Below are experts of layer 7 (counted from 0) of a mixture-of-experts language model. Rows are named router (the router's row for the expert), up (a neuron's input weights, with its number) and show model dimensions 0-255. Each number is 128 + 24 x the weight over its row's rms, rounded and kept within 0 to 255. Numbers have three digits each.
After each expert's rows: a language model's description of what the expert responds to. This comes from a sample of Wikipedia text that the model never trained on.

# expert 43
router:066132113224146109116074105182127135102140171115127150123120138104114135160141132099148109126153093144176113119160118138127108129141093142143146153153103132125145124126134121144120145174144113112133149084073116087122137180132177122123133112150148160088128138132118131123153163092171122124114130108123131100119077135130094138170130120132144130159100095104146140127106123139105136153094120147101116129071149117152110180145161143136172113107107118159111132133111125149109138126109130130193139139094111127094139116118140162097116154103161121146070112100109127118146094084134168141126097124121079115061156121153151146135129131135092135138151142141128133117130127174128149074133101151133128130115142130118129096109147156137126111134144139123131157122167108126122080166125114
up0:111122105210121143115120136122141101143102123119175148124101121119133139138137128103139101120107117142161110135180092096083122109111160117117085125150141141098114122103135116171167119161180115122161121125122116087081121141081152138155116129140116135101150125107104123134143152070140137133158128154132136118157125124175112109131114120149135127145116137117157135113151137173105123147113115140116105134125147065130138139162165129120105130119119084164124127166144133128121133143089152139202124098140115158135135099123154133132125154114168067132138120113079180137114117113160122144141070124100149090135138170175114143142111115154131106137107166153146152148144124181112118126126101102148115122123087119100135132117172143138114083108100113150119164155154105128120062131178137
up1:181157137084147179133120126119119167151115099146152129116119098138154129094127133111110124102145130124127117143149091134177162137143113138185129147153083145154121110140148122124112101129160125131121127119116127135151115119136133075137108096121131116093116138147127133106134126104124132094178127109084125139121142120192097151193114126134123126165108157114155173102139072123098168137101127109138128120122118117093147122177143103142141129162177113144120138123125137117124111138139080131125159110176163094074138132155121175164131164136111144102132099098126126125141080086095122122134135101116093122128108116154135089157131144113116101119122084148118127117147137133133155135122094102134148168160158124070152106087178124168106125157126100152160160110146138165150138120131062
up2:137155133137150131146135118101132160135123105101134174149099134107105113165123136105139092107136119106174121125126081113113141147102118108157131138185156107119210141135118126108163132114171124101123134110142150128164174149139188087145109105140126099087104117104094104183116143108151144137108148099104160164106117138119123121133123105150158129097110101124161138111132145170141151107142143120150091108143121164103095184133118148149155103107091083075121121147112147097134132108093133144140125128105119140098141096163116135143119166094156114149115142162107161142096111124146143103125099087112099079096124128104141130140126128110142186143117073125112102136155124159101167101149111143137117151127144070120103130138077107158116115109154127097141082115140154123119145133119111
Description: Name-start word pieces. Pieces inside names at line or title starts, mainly first names in biographies and taxon names, such as Kenn-eth, Step-hen, Herodot-us.

# expert 5
router:069112146153127144061108121122136185132134115136158130082133107160123111097160134111092096150104139111134116135135143185107118138123102114149132170152052120144101130149126155096126136148162104122089130134113114156150100109121184079092164111146163131105137168129113136123117135105142104101121161063142099106150123142152104134125134130165132119193135105150126173122129116128121136111111111084146138110155121140121111123118176143153192084152142156146120121138123118136139139104127095159113121147150154118064127119142126147129134126118105117158116125144140117110179147118113099120167129125173086132135108159131159133167120139135069131085144129132129150101135139132122185118110103122099138152155148124125140134115129128135122115183159117141159179111127134108137155134128143
up0:120101152112138130112107118129134139097083091104138110096136176113168109103184145123117115134108126122165128151119117146141134149110123116130119127185113101110123122070126123096112150141085146145131145087165100139132145154137109128170070146122124128163115124120103117096132098150121128183118165100142122114070120137116124148148067096114114097104167139105100148121123157094117144121141141094113154120117086109085172166108130085163144099135139121121132115128114136132089142147142120174135093074137128135138110142103112079112128142119166086141143134160139082088136092117159155126134148138107117154134149165145103144116159124112186090124135157131090130125137120089142144132107122129136107102131091111121156142132105168139166120077145105145101108149109148097173096154122126
up1:124086139177121122124105131088149118162144099142118090140104101177168134130129176130113150133134154121105115122163157107066099156126127139099122149154095094154129140166078160128084121083141099148092116123127117153169087083127176122121162126116169151134140151134136153134123148149129127079124118139127156151124098101123121117148141139140159156127126165149154106165112136126146143108098106129128119133129128089126132109136151161147171097145134114113138117140090125140124119086119108130087137132134113063101139125114142159146148145139149185126158102153163096122137139143092079183108111119133166162156111090143116116151096133180112099142116139131135145113154107130110127115116109140129152099081141137114188126092183133110093137100154115156126117128131186115132129121136111
up2:097124130124144129120094123128117167133108150161151141105150115143150124109109139141087108108083171137109075118111132122119146088127090094144134127146119107110114154130129115099140082191131098115074165122134136127164109131124110110077160125151117136104094112125130189150138162134157118146118132139136128171083125137124137107123131132115120106137150129114093132138109127149091161140188115066171096112123166119138109122142124132158151121162137124151139145127091130124110178118138084111135132172118130123145137092146114144185082094100149123174104114151086153095138190134159129084117070118146093119142096129123107108160122110153117157124133113138125196106110131110153165129121096124116115138151123093093139171115114134115160125096122111145113116137111115120161136166136111
Description: Nouns after "the". Common nouns and their first pieces right after the, in running prose, such as public, end, course, city, latter.

# expert 3
router:127100128134182163164106123155108120094118125154098121154174105139122106147087120116158099148120142153154118084149100121080097131140110159136162112146132128121146126136114181149140141150125135139133129094115171137131081147162121099105122143170125143075120135089134136093125122176123098095146102109101140125137117145166129171152166173093142143148120141150132135135091146123108086112159113107141131193125171115168091182091139159114145121130165168132151124165110121134117176136149164113125095142116133136095136125144104143097134173046129146148150135116131114107128119112116122125158164123108113154058135090085150145130089124126096151107100151141117143115160116116152130117107119143115123128141146149123145108088110141138111121122142157116141137152139127142087121093113105
up0:135102140145126136117100104110143136126114127109103125136113134159100150148095089083115146106127125173097137123114066131160133076152128113182205121135131117094136149128083094129155099108119143151107147130150127107132078136123141130131135160103135104156088151154127135104130131161107096118142104136115109104109124152153129177100165078133121167160110114107141155108105106097085135129157151171164126158113158141122100157105128122155143122100120159165149164107130197101119189108149172147084165088156147144125148142134108143134135133128122126150136120143099093124127146115134083151131125141156116125131130125148112098130163136151118151134109085134117157122125144119136144113149140123152108150118154208139120118131120147144127168119082114148177146104141135104120158105099161
up1:126140114144159140191106121114135136173091134156118149105127074116127150110087135098134126130113140109103067115127123109118123164104139112174148132141096134149178114127208122158134106143133126110154158099143128158126137110134146123095146160155165118104161110137109114127110111146149130128167118075088134121128111117148132107083108122090124148124144153101134171135146131108080112070108121107117137128134149109151133148114106136105113123143088151092147147088106122162112135100139154120138150149128117115139184144122113129099100142121115161136150096109169146121150152088115118139112114138168118123136144128100108138110105136151114112164148125098152132102057156127150119120127127146087163146125173147148102156114110133145177100123137108139144129098127169147110174085139056
up2:112134138163142137161126149138115167107118103127082095163129158128097136153139109119152101154126087140119152142169191119119089128117115085123153144104116157145122098157131101101113151144120125170146100110155119107088140137093143071164097141170131121126128129152131102140130127130166126162141100156109140160153120161094168128148122106141096088096129147108123113125137133097125129092084141141123134173133152083115139133112137138090105128132136181120158146140090099151110135154101122118121066076107130165120149106112099112096146151124161162176114157140148128107138122128185138124163108120134142146103117188103145124170114141109147164107112091121117133129117117094154109152147103149127133170128081109085151138143114136160148096128123132154158129137121114141133158128107192
Description: Slavic/European name fragments. Mid-word pieces of Slavic, Nordic and other European names and places, especially diacritic letters and endings like ić, ski, ová.

# expert 60
router:073163159152130132134106150107120121129140137109138164102130141154101135116101171138104094124152155157147151141085118174146111096126125152126110116115086144110140135122132176128145145107144116119138118144111191100098135097106106102141130130142169154096148126144158121115143173135150138138111135106158078141136098159104060144175117137128144168146129089128099136120137161091132110072137097117149119113148100127084172146146161144149139153189093142197140160114120125138124116139102093166113121098131135106092111111124138138102125105100113133111142151141087100113107130123130146146136135099162085122136146172136074170151134102117097126134143141111131170147097117132125170086146080105072148104136145111107122120141139132153112132148143151160133156113148113116148106134109133
up0:145132144143128128169138139117133110089116107103157129138085118118124104122096170096095113111109143155118130090178110145112142140129115132162098141136130144104088119149160121154175111137081148115148109152116182142096118122083139116139139131174092145125159162151125106153172171116163129155114123128165101168126098163148127119122149133145090151114121119146113136150134131130131101144161119117122049084120132116125161131148113122117117142167126149150157131117120119193104123141097126130095094128144104151076140105148108125141182147094175097127140130149154116151128126123149138092141112076089111129184131146129121151137111072179129096120124125122133176142141120100113166109154130127129104090071107109133130115188156113142099147128157118113132139127137127096107102148110127
up1:108140138127095145117107126132140143159122106105124130126116140139090133120114108120113176127127148089142144086072093147104170178139087102136126142079125118110128116127123122085115087148120127167122124146158136160087124164131105130123131087111096118128131121105129157147135145114191102145098152111138121098136141124106062141154138119106123168155104114120114108089126123108142114123149182152091119127143074133126101111128118149158127105108102066144124132136111095146115175146151107136158152134126128157096122157126139101132154112089077141104158122145141129127122106143123128167144098129157141085124122126133109144161072153063103135084110126148124115121108122166146134104112073064129154119101121107115156082157158062128117136133118135157126135138113141123114097101107150
up2:122118152172125135121105167122124150147130128130098108124142139099104109135128146191136101089148138149114137131061118136157117142159099177123154132129104157134111110150120117101129106122149132119128084141135146069143138103121114111125142129143132140099103140150146145143182135099123152141108137121109108146144120091098122149144145131133153128131098081075137175094118165133123188065127102123115101124152150127100147100140160174125129112153110144132148152088160120135107117104099117117090106117117111148104186121122159128154094114107118144124158109112092135117133145126122130181162154160095115140130099157090129127127080116121121148126143138119159135118130123176130119121091112124126093105228143120159167107154127119131102122136149136184127143094125120070141104111128162
Description: Adjectives and kin nouns. Adjectives and relation nouns after a, his or 's, such as long, young, strong, friend, brother, father, and giving up.

# expert 27
router:084139115156118164121095074151117102121127122148140136111084158146145125112132133135094053133111131109132096132127102202150122114169117126121134178175121134103112150110101148090101131139148078096087147086133136075061116155131133112122131117168190135125124119147081102155171142060189134134137123113137116116097145149120125105122136139135138173129094120118126153145092141137148107117151111127074161136130147137100129155140101159135148092147122128144147124131133111127121129151115135137132156158117146113115137129112125140119137132137128130156110107097107093095135123122102112167164091131116100168122168119178155152128148122130095139164133160151123160126169158112123135094133080128121139151124141118121113098099143109131118108151172163108122162165111138116102129130105115
up1:139124149120166129123115149111145116133130121108113176088147168167128132063134128141121122137139118144124118145138136164125083120169099149112104149159127140131130119103136148146145136134175104105120151098119128052183111181171103130103128162142136143133101128104091126178168121125135081156155119136111132090119127141125094099110177130127109131164052136147121133164115122143143138124148141137127118114075102119103117110115118127113146149147140128175140141129139138124155121133124165116135141114145138069114109102096092104100137148168106128131135123123124108089177153098150102129125111156083109158109179105180174136102135141123158151108104105166109151147154122105127143097152129121084093092127117137134131138090111107124136097098100128102123118147123133131172103137088088
up2:099133141154107134113160114165093136130127164164158133085140121099147142107090122116123103114157127096153129098124161123092117128148107108081119113156108125121171141134130128128129132123168116129119100140112176127108121162138126154130149078146206066112112096134081118168103091111162156143123144085127118121144154134120080123124109135119096108100104120121106138132113187094148108125105071174144119146114177152100151194136139161119101083102115095120107166120109133139124126168156167147092148152161138097115121148139136108147140087089165110111139136138125104120126136134161128112135114071120122148131096138169129133131130159103118148130139131119092115116121161121149116095105111164120129119100117103086130118134127114126130155089140135156086106165147122140152143122084139
up3:111151156170128157090118127147147132111138121094124101156164182153137139137120139087111112137164073134112149130103148143140097145151119168089156113178133095145116080131127131119137137161159124142100167106100113130131111169142158136104154106169140110130106127188117192097160124145144127102139136172155105098125122133064102103095126135123146126131147151142105156135158167172131126119131122173155077137119128103110138152135128112119125169139143183156112113143150141135138099161123092132103125145124137132129162110176123124101124114142103094137166106145146076146153150128106147100136152108119123121084174106127169103070111161103125125131135110147106131104131148115145150125146124112125109153159116134119111131072118131098132116176161095162123156100115091104115143139148127
Description: Quoted or parenthesised openings. First letter after an opening quote or parenthesis, often glosses or titles, plus paragraph breaks and sentence-initial The, A.

# expert 53
router:135101150148139161113102099159102155125157153100145154115113093137122171154136152120092098143096158106157123154097137176103101130130106145127137130129117128131115097101136112117124123135127150105149104074129177127096125124122142113125111158145126151106087139138132173140158114105159114122143117101119100105190126159131093170149113124149138154121094111137153112115097143140089111150149153134095073159112144084161130149065142156132165126129162170144083146126107098156143149137126140128140177121139139133117111076133145134158163191101104133175121120114157151123133136104120133104119094135122115184103152131089137143108130104116129159113117164128164129149155100123136135096164094125119080095116175157116126120107116160153153136141184150138141101132167093139118133137108102
up0:139133125140178134101147125124138110133108103123170145125119130117151137084161166145138156135114107129201162168124130122182106106161146157110157125140150150144129106113193102118148156127155121140101149117110162145066129111133126151130113110175059134110119134143151113118139130142129120146147138129153156091136120148180083103129116175094135161141135128093137150118112132142142107114144101160147115178124106100125111055156112153091156163132124100169134141135108096149119131145135110126147112160090174109137119115124077172143080131124134128127146100116152102123122139127126133132129099118115086143123153108123109116125091136091133162153086150155115122087154126139119138111139097125134093127122107149100150131169107130122141120130152153183150094159173124120138179106155118
up1:133094140105138114134110126139152151079103134146142125127120116128071128057119108065142147118139150122157170120131107122100159120086126115096153121133109121115124163142111098107148098132122129105150120118155102133199122122098108121163140139111119148099111104117083143145104089108103103141104134141161130117140130168196134129103110132169100154115114140093129151150093117116147083165166139165127125146115125107168137141088135111121123108100114110126113167143140096114123140177121109111123140123122122128108126151130132128115109117137114140095148077100125125143181117141121138132167126123109116116146119103132162149111149087126137137082151095139087176128091115144124130170103111148134117094124147122131094143104153169128102100181113153094133139109129147202110142088104067
up2:112081121159173149142133130151115151157116125136116153145124108105079126187127126161146107132119136187125161131105126148127115123110166126158141138105098143156115125141104109153136138163152132163163104113140122115105115136143150092120109117177169122118142134149104110147133103117115092138134180117112126108102136138164162120107151088095147166127082154142142152116126128120145149128148133109105111116072147071107108167092122134159177151082127100137128121126142143116099133113115085170126111128130118149134141120147148151109118149113118169163142117111122139162142108091103120106089108115109121154065142132100147113098154127131132145144152121111133165127103121135164140144148166176124184104115129168140131080100150081146155114132192165105129095104168101163149153147106130
Description: Non-Latin byte pieces. Raw byte pieces of Arabic, Japanese, Indic and accented scripts, plus odd word fragments, such as Viṭṭhala, Marcinkēviča, Qing.

# expert 30
router:100163131128159124146092102130105142161168120115166121143136109121136118149143128093129142080094135128158122127113113168116133102144126086134077101092090146108124154136107127162159204101111115153121165156107137110132145133156107115143139101145137152118100132145157140112075133141154091112085146081125106125129129166121097130144106122174121151157126169131130102153106115105119092151141111124117092120117177104148110142132167138159131102196168113162159089139086110141128184117124174134120167147104128116109130144101103114091122143127086105139127124129140147106113153090093102144105120156128155134103169114151098159122114146129141132168140136144115197131141142131117119137175098116139104105126144141112109131123156121118098117139135149121164088173142110150134076154109124
up0:112108105114129134105100124124124160162167136116120117137089114089137145133127117134139144167126168145138125150140151146139149094112166133126132110160114161130142130136096137114139163145128115154124083129126129141131130125109163107146177127154133143116111111122118154166109141126160083120143091103080087133119202173116173125095139105133130122133125148142129123094093109118071105125122117134171131163126122103134100137147140158128110051129168127179100084103107161175106099146145160120129132116119094102130117090139156099115135117138114110121118122098140164098106136102090091095099124126165151144110118166150094163105115169173123125080127129131098123112088137163123105153153179092112119135112126136131162113090141141170126111093165156132138117125124140171148135101120180
up1:127140144112166146141091103062171123135157135165163147165127104136122119174070151146161131142181142139126111124131144142128132125114092120137137119088168126136116142139130154102151148112118093130151149093050139099118106129117137153150096114137123154136129111133148107132125174174170126157085117125140147142144183121105126105160118087144110153191107112069140119136099118109142147154120131151120100141125144118167148133114124129147101110166114082161136118155091114136153169111127156135135137151169083136095156100114169094120118160134107091109104093097108134135101138114134160107105107106167144134129129135068119143114123131144168123132141123113150105135128165113156169148154147105103133134143125100137134134103105119122105143143114114123172108114125161183094105147134152
up2:163137117092155158101093124102134136143149172134179122110172174145159115156139065101169132140096123086110133106116125148170126145087121122134126106127115127174102183112151118099138178125155143135128120122105155119124129082148138095132124102141142168094127156125111128118104132145150095178144123127146137123115123109111157126112084111168139112133163158122136126160130105108155103160128124084107115155106168133102130109097191114089143103144117104131104111116119123135142132118150109118105145135093101127112170145091124108112122105158122124150129108126108106064118126112151071112107122091107144150087177114127112105177105127140138133129118119147076205130139138114154134162127128136117128136151160108105129106140117125090118069108105122120142120140121143098120089161110130
Description: Verbs and their stems. Verbs after to, would or will and the stems of action verbs, such as overt+urn, rein+force, caus+ed, allow, join.

# expert 40
router:083108143138168108121091082137112196116126105132169151068124146130124110142129143133119126139107141144204123117133113154147128144139107141129132148123145116163171120122095179165148141146091127107112099099080120143116153139127162103141103113123171156118130111147102090105158122096119136120091149083149114073137115146135120136142150081153121105154138111129090133139105150121108150135146120128139133114160130103127108146106121130137131090140119152185152147178126101108140137131153099148108149097149089102109136100152142112107117151144143098151147106058120106149182122062112137122161128099140091157099131150130118150130130114119143094114145100153102115120153137093124143110159075121128128157105141114121151091135122123146179073133136147137142136156133147109157111159097123
up0:140112166134091134141134146153091103102108123118135120107113155147124129131136121125136130105134135084115151117107130129139115139118149154135136096112101147134121138100154151107175165178132131149097124099165114115086111152114176109095083132116105102132144168101146130127133143117137145126121105114098152135160104099181135114135154136150140107092143142184120123093150181089098103163154133050111162100127110131097136164087121122106156115139118147168132122165126124139109169119121139115131115167170109150113136172151144119101141127139118080137149154118092125132183140081144124113158082139096117101135138134112074095210125144093135094141137138114132145106130136131132108117161130131132088128115170136113146124096096133103139140177135107094143152142078148144113101129139161
up1:123132107110112138099116144169110144090102132116161173110154135111125157156102127102129096154192091091161098135120087137139123155131152143178109178143094145123130119100139131127087124114089163122142142122101121173180139165132141057103145124133092126110097124107113117113127123141148127109123115135112150134117118112135137140135150113146144143132096108169134140081163110118147134161111151130118119135109158165071096162115139134154099121174127131138136105127072142114178095129117123129114140087157134165137117151143169118138094130172119156135109123171144134132139118132130129081117163079122109127139122143149137091144144099130107110103141103111121154132166154143191165149148155105121118153127115147114090117121132124092137116140189121116100154112133171143140082110085094
up2:125150154164126125119094101119123114164150143134184107134159141153134121120162167112179155131116170105137111103141092129178153121152147115173116107117154078117135142168100152129138110152107135125160081109093148160073149134139120095135122104117154160095148145133120110159104116113150120152113127125109114119140113193110126133144113087146139161160158129182133180142135114156129162176103103109113167165106177106091120135124136115127101119133087162150144155118150132117109113163154085104127132141151120138127104108141070107139103083151098133143132150110149108111137100112132085122157126116109080147082131145161142135103128121140141129116124113126075135176112147125128158130069109103161117148119125108132141138138081109120111132116124128139105147108120110129108115158138070
Description: Common head nouns. Common nouns after the or a modifier naming organizations, media or groups, such as band, club, film, song, government, town.

# expert 33
router:064143149140153142160111133147106146081102126120160141155131138114131119111146094114096163083118131135147157141110096156120114138126086168123069117157112128136097167131149187110121098144155118151107157097139147157084136137145155125136138068140124142132094118098133133095125160115121129110099096128144131082147092124137139097159141141151135138171113101068136187130102149122130125110096131086129097160121133097090133123134142167158125125111126122145163155150131138159128157162115149155125150116086102091108130122108113110136164156121110099152152106140075109106155090139137121115171122124168119135132120160101104152144109133095137083100184129122112155128176149109133131126147101090096132141090176096145114090167151122089117131137154134135120120134140123111133110118124104
up0:102140145153110112138131131134124160096134133099098146119135104133119082104133096104122136153106107150139129127130161144148112154093118121041113097135169113091113199119096125125111155126106135178151123110151106147123138188141140087120105165075126143133147137110132155110092126149167119124129071137095156140120090108155136115155103112130145155131139092114100148149122141151138086143140107190155161142156153116126118128090144139138126116115131123144133152161142131118149124174159095117135137127112082167124096121122114110186145129111076160151150155131113140113123134153132140167115134163166127123163128121106106177123112145103138076115142109125131137150130129139124092102070148131135163142094147096149139108128161141134137120114137084111134108097167088160092093128106114
up1:097162124110115143130110128156115122146115176152151115149166160118173128138152113122125110108138125111161122131083112127101113119135117167122090125101094143126097146133129184100079072160152075140137097109116114166110129087158131175127134077141146143127133139110162125147118173128102141161100092103129124087137107146105108118169147073142132133128112114119120184109152128089108132144144132095105117152127171134087134147116090123164116139114140160163167131111130163176158122150094141168129142121092101105125136107099152129068165149138129139145148118154101112128156101114148139119128124098134125086137123139117121175089130159169129158134125108129121155086137109125157099160135138126128099118132152128115103154159105104072141176147149111133116123156173125104127112106132092
up2:138133120107154116135117107139107125110097105122150105137136138078123099097124146134148116092132155117183136129106146151153136156152085152151117097139133125134088128158156117157084119120160125127156137144139133124067125135140105166131111133128109175137097109128083136113141138117096169135115111118116143113143071133132119109131175114173174114118174127102131129150154155108119124151106147080118095118186129139138096128156130137133131123112093101176171120143135172134159083144168160139122093147146135109098175102136153156098154157143118126107094116151095130146117147173121134127138139108162111145153167146151120137147135153182166113183142082174165125096119140120121113123119095098145128082104106123096105119153100076118174137118162148145107101143143133135128168112124117
Description: Film, music, award words. Entertainment and award vocabulary such as film, album, song, Best Supporting Actor, plus word endings like -ion, -ist in titles.

# expert 50
router:109133165141157133137103100127123153143120138143132149107162123128117142147123147145121125129115129107117131070122124103097129076129137148076133093167146150134153145154113135134126185146127144131110138155114135127120108159112134113125117149167147156113139103138142098130105184162143104123088107081171105069112094146134148117126126092199092115130146134161142124155082166091106152136166144116143141141167133091151120155139162138133133095127118167131154144128097107141121113183127120127129109139097111177111138126161143148124162107109138137136085111081147138083131119135118153169126129142151148144115185151146144167153114160089142113158163130115157164120151123109116112095116075121104114120095127115140134117124148150116136118172139143129171153137137083102118043115128127
up0:101127111139091136154112140109106165140087149132108100112100159136103121155101085079122134168144131151173144119164094136144134123133165108100123062121144100136141135139130166128123149109146125123109140090108096130113117097130161133150131105155125199190102122131158087133160131106142078113122117109140110126125087147128140112082128144141124112122142126129157130133154105128104120116148147141137147148166114118096130092090153136105117113083083116158146145118128136124086140111089122098144117126105089157084156132131105127140116100106145166144119087084125089106107140109122128143102161088189155165105100136125133117159144146162145119114123129159126151132116125131107150129122092151132142138149162144150119071153157132157169117121150089171128080151096118126164085131152161
up1:123133095139125163099143143101072149128128157112107180141183092108160112102159135120125060185119106121116164116160112120117101087119190108095110099112082117122109128117124105161162100128125151124149084121115145119135106100131109102139106135121136131126130138108163121114134126138110124124134117121171127117126082123100115169145143139177115112163127085157102112102132098129115139138145100123140139120115098114119094112114097142166162127100145133156117155132114151131094083141156137119128139125105097137147132153108130115141122097101130148108134104160147124134129103174113143108161115094131174101100174164160174170112111117136121096113167069125133150126124107070059165148127119129138129154115114114101102100124138141112094137168138121132162097130163169114120096106121133
up2:162081124132125135180120144105126213079114124103112141138088138131149143122067137145182137132122117089126138139122107171105110116148139136148126112134151153141149165142172133100149100137087125131196106144101101124118113120152135142111130137118159131119163110143118130146122130119164160149109149114117128106138090154123117138138154132157117131128144142170094135110095133137121128177145160092122124130134129138121103118096132104187161095106130131124182162098129139127109147154107154141117085076101112140108110115156160090128124109161117157144103132101134178136144143145150156118144085106125160149150124204143124106138109138131130131178161110107099148131082122146116111084115148122145162144111178112136116125103134121184129114135116164143137090087131131115096132139160131
Description: Prepositions after verbs. Prepositions and preposition-plus-article after verbs and participles, as in defined by, ranked by, to do with, varying from, of the.

# expert 16
router:151127135142142122113116128082109163083163132159133152115127128112099156147121150129113149111107136133150145147168113119115100127187066143120106102127109141131130119136115134154119107111108138096127167083108140156122086148115120119085128106158178158097104150135155149098129143118154092132062101141126122122100086142139115149134122144160151152126089103137145163182106118111132065114123121151069146139108092135183110146086087137125151147119135140147132138156112114140108134130118132138133116162106104111089117122100108103103146136105124128148082140105128102111140126115126102124138107085130094160087161100095181151088111124111146160107179144124137127106151109076123147075141121150090127125109158127117126132079119119128114136182122146125098084123124101119101133157100140
up1:155067039036120080136084107137098139101140136170107086151121130095124132129121162168137098136133099127206095112116114129138102123143129134109181093100139129119080114135112174167133118140132120130125124100152155136172109118109139117117139184130150134141065096118092106125117145142138103140120115102132100155126137154137131126141121149132095132134134146120127131142135123085112126141064105132099154127118115108124115131116160113125163088145157141134141150162182103143138132149135128157095135141134158104114140119136097128133129118090121172103147145103158154128136142147101166131166136102118145124126105165122120119121106127146116098124175113116136114128109126107111150138123140134117132124116169109127113080098133115119174137164157123146174099101146129123142100109096104
up2:146142120081149161136129119123177154155103158122154159113086118098108076139130104103090159126138156106160139139116148118123112132154137127099111114119097116154120133111097122124125124133153111150169159165169156127134106136128167117152126143148127149139134122137158152165149139084124087138127135087189124115131135108139123134132118186139121098118117158125139101174129122119120154127129134153132189115137108165152107098100138122126127139097159130167097118159114146110090161140146156130136168098120089091143154123080183156129148141120069128109169123058114175093158089057142104146117167099161123102123118118155139138125141143173146112106128136173098114125155105134130112124140101115147120144092120105112136130120149126132112160135150104143182106131119141134132162146097128
up3:110115119141120122156175092076126159124157148144135114107131129132091121127150136105067141117136158167146126133154086100117106140159071135154089127137152107125090117126124181137121152132127129145150135104123140178127114131142129156133134130101129159161127131122153130076118140160119140117110094166124149145145096144118142122137126120130156148113119133112127138112094115087126043127144129119100115134177100097147095069124123127137059128124182142146140142154110148176154106144123133123079136134094102156128128160128104178149158172120123128127130105139121103142161141122136088132148187121149143139173142072116143170130106144100159132101147101112141155149123135099106135105171133133124148112141150116133116147124102119082115146138140157117080083092108111147104125127129169
Description: Personal name fragments. First capital letters or pieces of surnames and given names, especially after Mc or O', as in O'Sullivan, McLaughlin, Mikita.

# expert 55
router:124148142127126156106108135083122162065153119160129138142136124120136140126144158117141114129137158114155132120154107115120104136157099150129137133129156119115166149138124133125130125116110132089134134070087148148107142183160104146126095096155147140115094167145087120107099130128115138161147146117102132089100090194116103106141133096146131156121109097135145162145112138117118061136113111127107109131086111056176100199078091134162120099141123128103138143119130128132132113184123143127160120139102135107098148095148105109100112140138146077159111092134159104134156144107154108108146082097090097129116149098084157149121115126118155175120152129131118162115152153122138163096106108140120119137128141140121133113136118120133130121145137159149087149116185097114131131150077104
up1:160146122102165099098119135139131170141140124160114160090168121130117145123119091117130186127127150107118165145091118130124110140144131115157087123098112105119092145126143093117092145147097141154124130142100088137119169124111149106134131106110104162161119157123171139191131123166137149152140097117096105118168119121144137117116128144103114119153118138155138153159159072098094156075105100109160137161110160069159139132094126149100119138069108128117152134159090093140125120157134118125135132114111068138158124108129132133151130129134093093129132112137114124107184139105118116141158159146090128158097131108105130155105095100129197099087084139133100146146146147150125126110120137131096142091105096147155111166171134115145130122156096126111116123159133121114105129092178128
up2:154121124136135138113120114123121120115114146137185099134128107143128122113118107141110158145112151131074127133132098182161119100108086130152099133110166127091116152121118125079158139165100103107141121138127170104102163104104117161085092085108107139141152114099151154173111137134121085133135118120071106151152089131112127089151115125074124130140137173128125116100131147144120111136149141126154147144112120109115112083119129158131173128069123142097096149131156132143141135118107101185121111166134122157130144097165141147124102165174123100170143107143107111143193185083140101135143111156122109141096139126095126126151097115105146068115137149124126122140137177127114161133083153130127127084084140132080145087126133113108135134117105152091151152127094148138112128140140110
up3:110163164138085105103103121108136137118114139155118146193116140143116122139139163148180126146152081136120123150128121132175135118157131139123131084135137120136120149078130134101116136163125115118084132107085112134146115155145144146110113123148137144161147124129099127119094119153174106129148108109169138138133133125091159129132109144136153166154101148130151152118175149119162100111138103125085134111099127091112133174078105123121135185126122144115131169108103140151106126138122128113151155138135161071136122143106111097143127126135138106112161127197174131146133115159080126112101147077100150112143104097136128135081132123139164146110083108139138154124130127110121165104127146132128179168121102131140182122120128123120175130192170137111175139105166181113119118165101109
Description: Surname initial pieces. Capital letter or first piece of a surname or later name part after a first name, such as F in Funeral, Str in Strong, Goraya.

# expert 4
router:112136157110142133118103123125092131119125126134161159169120122095125168129160131130147123084137101167128132088122126095119128175133102191131155159155127098108106133136111159113128149150133111123140138109116118127126121138142092113100130119157137170114114151183087105109127120146142128106138139083174136128131141137133114107118132085148112130179114122126130188113123125126119108137122141090130120099147100129109093150152128162127131127143138156133141157127111125159181164129130101110116122128124131112055140147100083120094074161126067134175149113122136126108147139129155065130187155085136132151110153164124135144174159145153142123120152114127101132151160093114133190123129099087139109124099155137096156114136145105162148114129122154135130213119145130129121091163132158
up0:145167118125090143142122143132090135121132153138168162149166141159152121100135121143103113120122087135167109132137106090111124107127099095121133115105100103114124133133138132074173161145138129085108148133104093138172109184175093133120101114095108129113150124097104124093123102148137114122149139084156158085134111106095078140123132125113123131120115186126154147095116146155091128148129109081102124132087084094145147131132142132164120120159147159104154113158152094132172148146143149109158134150144135115133127121111101147097109153143147140145148145143136146102158103131144139128162147133151109133176160169136140168107134150108148111087147175116127085081145076103157129141132117160160097085098119093143068118131131141118092137107146151131128128125180143121083154150124126
up1:145136118127101133100081099093138142116106129085145133133104119136148136150093127097114185087144100108132132115092094128111159169124124166091119132144126105159097133132118141056105108122106103162146182130127134185105141126119156120063154151121107166088090134135118096106117128125117143151120113120131140128120152111135101135140149109136115150156149134158169110110133109147149124113146086080126112113127126110117070176150152134083120109109125130104118090139137129099169138116164124099133156102181141133091141084130132149157119157091087123124082126106144119111175125113160125129127163092093087123134151141165126104132099110123083153150144153165124144183133115130137153135138118104120080150139144125112113167131144122114089145157120156128101143105102105142131104088108138
up2:166141141141137134144089130088139142105167146112169116150104131135147137091170126092130144101181150125124136137095101170144108131127144205190122138136148095104106144149097140137119140092182151150131104127124144147115123114118106116126112103095135129109125123140161112126120102116122147115138141116133107159138117133155153121126126132154119122127093128122129192185151110130122120131123103158112169150152066126084102155103155138102092115108150112109137127147141147115149140135099060129153120087115113130077149121112098104085113143120071127140123083124126104115127142130150096093155154115165126163110121176131128162164121138153148131146122084126071130109122140137107100128070128125173099098093117152111114095126118091124154129144143165163132145146101152134092135113134112
Description: Institution and adjective endings. Institution and award nouns such as school, University, Academy, Census, plus word-final pieces like -ic, -ary, -ent, -ical.